config.yaml
hidden_size: 128
n_experts: 192
experts_per_token: 4
hidden_act: "relu"
moe_layers: [0, 1, 2, 3, 4, 5, 6, 7, 8]
routed_scale: 1.0
lr_router: 0.000864
num_key_value_heads: 1
head_dim: 32
vocab_size: 2048
norm: "rmsnorm"
warmup_steps: 200
max_seq_len: 256
doc_mask: false
Below are experts of layer 3 (counted from 0) of a mixture-of-experts language model. Rows are named router (the router's row for the expert) and show model dimensions 0-127. Each number is 128 + 24 x the weight over its row's rms, rounded and kept within 0 to 255. Numbers have three digits each.
After each expert's rows: a language model's description of what the expert responds to. This comes from a sample of Wikipedia text that the model never trained on.

# expert 18
router:150111114124136160140080155158112102135116122143137145110153117130160124104161110154128092162131090112107136162081148155112119109149131117093124112145116090110096106156141077156124158113112147133137110162112146142111133141167106114151071097146152162128186100144105154122119108106090096144135124150098090149105117094146092101112120124191097118135138123100133132129171119126105126109165
Description: Word-final or inner "y" pieces, as in Emmy, sharply, Syracuse, Transylvania, and Greek-derived taxon names like Pachylasma, Tachypodoiulus.

# expert 43
router:102144140173136141080139137135125132099186109181146177162126140168100161052146106160120158118126132175104132133092142162123136119138115148116135119133117123115130111150114136154101120118140095153161157111127120117098157164111160105151053122171129124152148137135112142113137126163139131061166111124122129129093149130113162149147120104145126128133133111139134143149148137107140121100129
Description: Mid-word pieces "or" and "ch" completing words like minor, Singapore, Professor, epoch, Technology, plus "the" before proper nouns.

# expert 34
router:134154199105094120117096132143118142116126083124090061107141116139126103113158169081150131116151175072140146100112100132112144156139137131114170112113144109126124113149128094096112126122125147118150149147149125120143092131150153092135089129112124100141089139098103090142091147139117158115132132129131117135158179116170139160144153107149151131101163174135097134131103126115135094107123
Description: Capitalized first syllables of proper names, often foreign or two-part, e.g. San Di(ego), San Ju(an), De(mirspor), Le, Mont, Mc.

# expert 9
router:139116146062173137123105155117135097122141151107133143144142152092097105152135159110117122125114125157107175099126097138153121110104157111134159117119143097112068100152154102138109119114140138153174106156142119118134122117119143087160121110145067146136135181143099149195120126106126086147152140125109091164132116121125102108107119140151151100122109148130155152123122168093110114168145
Description: Single-letter pieces n and d inside foreign or personal names, such as Ib-n, vo-n, Gal-d-ós, Sri La-n-ka, Kelvi-n.

# expert 35
router:171122151106104140119129138125092150110119111044093116133119130143170145106138110161125115115154141100131112140134124147139145099102089151130148081097153111140175134141122100128157140141125126107174119114156173121122083118141163095139155145145155128130144161145136097159122149147146135090146125105121130163165107141148113084130122167145107142150126136147129098126086120068176131100102
Description: Opening syllable of proper nouns after a line break, comma or "of", such as San, Bri, Per, Ber, plus the piece qui inside words like Equivalent, sesquicentennial.

# expert 46
router:129114169168101118157096162136110109080133126116134128113119108125133085082157128099108170110140126108107133082112121136127121113145158132089132127104121138172125095094127107107099134144157154130121144142114095105171103120123131099137130141139112113144171116125098084126048127139109165116178108157146152122099151093097109134160133125114127109157095157154152123169092143157135131148144
Description: First pieces of personal names in lists and tables, e.g. Mar, J, Mc, Thomas, plus Czech/Croatian letters ř, ž mid-name.

# expert 32
router:082096146115140117185110122130122144114132090108120139121168145152157111162142094088094137086164118134125168132117131084150117146110136102141145119086161092137123115122148104140099155115168119083108130120146136092122126119125131115163118112122136127131151154099082142114172138098107063152163130110137070127134094127117110104164086106143144131116091105147152118145112105119163134126105
Description: Standalone space tokens between words and numbers, and second letters of names after a capital initial, as in K-l-ubben, B-l-undell.

# expert 42
router:100120150161137117133126118144134158133147145141140143171086109101116135124131106119135130110140157123171116145127108144099152131115110141163104108096101088122158178158127159110185137112131149149117131098083144099069142145160117066137140127141116117145122155097100135166165132107111158153116168110109102106100120112149118116091146103142100144147137160121091084174135169120137094147143
Description: Year-starting number pieces like 19, 18, 20 and dash-year ranges such as 1967–1979, in dates, tenures and taxon authorities.

# expert 47
router:138092114107124139097156156106124131064084127133130161087154134115171105121183093141138139099140197134179124166115128102130141107139108121134134122090148134154139103085095142132085118144126106109149130131111104113160124126111116089128149188114171163120125150127120094102106136156109107108095124085113157103097137133146077127121106149126147141116129150131138139098115136155138122131145
Description: Prefix pieces ub, sub, pro, trans, ab at word starts (S-ub-stance, P-ub-lisher, probably), plus table pipes and line breaks in linguistic tables.

# expert 44
router:127117119156143134134137155116135112131112112134162145139164115110155066130108132128132153118123113109111130115093126132159123126097128139129114145043165088139162125142085120137123144127155171104157122102124139116137109102131133103151123111177124166116164127161125094145040160073115094151150172094113159145122125120121130128149129105170144102156125149117137134111091099113154137130128
Description: Syllable pieces like sh, ar, ang, ong inside South Asian, Chinese, Korean and Persian names, as in Dak-sh-in, Mand-ar-in, H-ong Kong.

# expert 37
router:116089138058138126129123140138145109116139134151106173126149127120137162117147110126145155112134147110144110134099117144143136118153100103139148093103185129170158105128143124146130140137162096122111123083131135131091139160121144057149111133110109129108150153117088104095066154079135117141159149159127145154082148151140144138103155091144145138126105152131146094163127132109086100159113
Description: Letter b and pieces like ab, am, um, ch inside proper names, plus name starts Bar, Ber, Ben, Bel, e.g. Mel-b-ourne, Gul-b-enkian.

# expert 41
router:169151092131120135139138132142082131123129105123103162145147158072101149137118144146130145100105142127151134151121120175112090129114165111134137125141123157114159131103056132123128135122130120087131139093164116133158115113142137116191112158122126124090127118069114176166123100168123113112104125132162124130129131125142158145160131113073160151096112146116138101179154137125106109090099
Description: The letter o, and pieces like to and no, right after a word's first letter: W-o-man, W-o-odruff, Illin-o-is, sp-o-ken.

# expert 23
router:138113127123137115135142122143124071101123136172103148093128153102142114101118130145135146135140100123124075126131095079127152115076108111139122136139149145161078095136091112128146136135128120123124119108138122128155107141094113154150119154160110150060188126084122143108141137107122132113082138121155107138089160088127137113118126101154105197099155122170124139151139086149100107102125
Description: Short word pieces (um, ur, y, qua, ch) right after a word's first letter or piece, e.g. S-um-mary, S-y-stem, res-our-ces.

# expert 17
router:144143141094126142135148116094166103154113129190140151121119126133162133161140109135120083153136140100134117159181142166102142131073138103160169124128155113106121116108127108170121125085094141165125132108124127148087164158144114183122107131129126151103114086128099127103134097145127155096116114125114144142121136126133130133120121100109187067121087134075131131087156148122148127119144
Description: Final piece of a word, such as -ic, -tic or -ological in Antarctic and Inorganic, or the last capital letter of an acronym: SIAC, ENIAC, USA.

# expert 15
router:142160104108175149124128130118072135096174142138116123128113121167128113108148073179102109134180151122137071141112112062145152152128095134163155102136117114123139115120100131157150115150127122151145140091150108094107111148130110124125080131135126077147152109168131110094117116145118088115123146098086143129056134109136121107106132155151099145136108123109133133135127119119146131133152
Description: Consonant-heavy word pieces after a first syllable, such as Ch-ev-rolet, di-rect-ed, Ni-ca-ragua, Mc-C-ullough, often in racing tables and species lists.

# expert 3
router:130158137173087125066098152104108120133122162116118157147127150121127105108147125088156159118143145089120160125120100160095119115100111116105143117154153116132127099144185109157144123149136114095115161124100146168106074125115112137141163106116126148118144145119127157139152144111126108122125107148138162151169093099111151110090112063114137145138103113143143160143148135072125131071143
Description: Middle or final pieces inside proper names and capitalized words, such as Beij-ing, hea-ven, K-ing-ston, Yo-u, Frank-en-stein.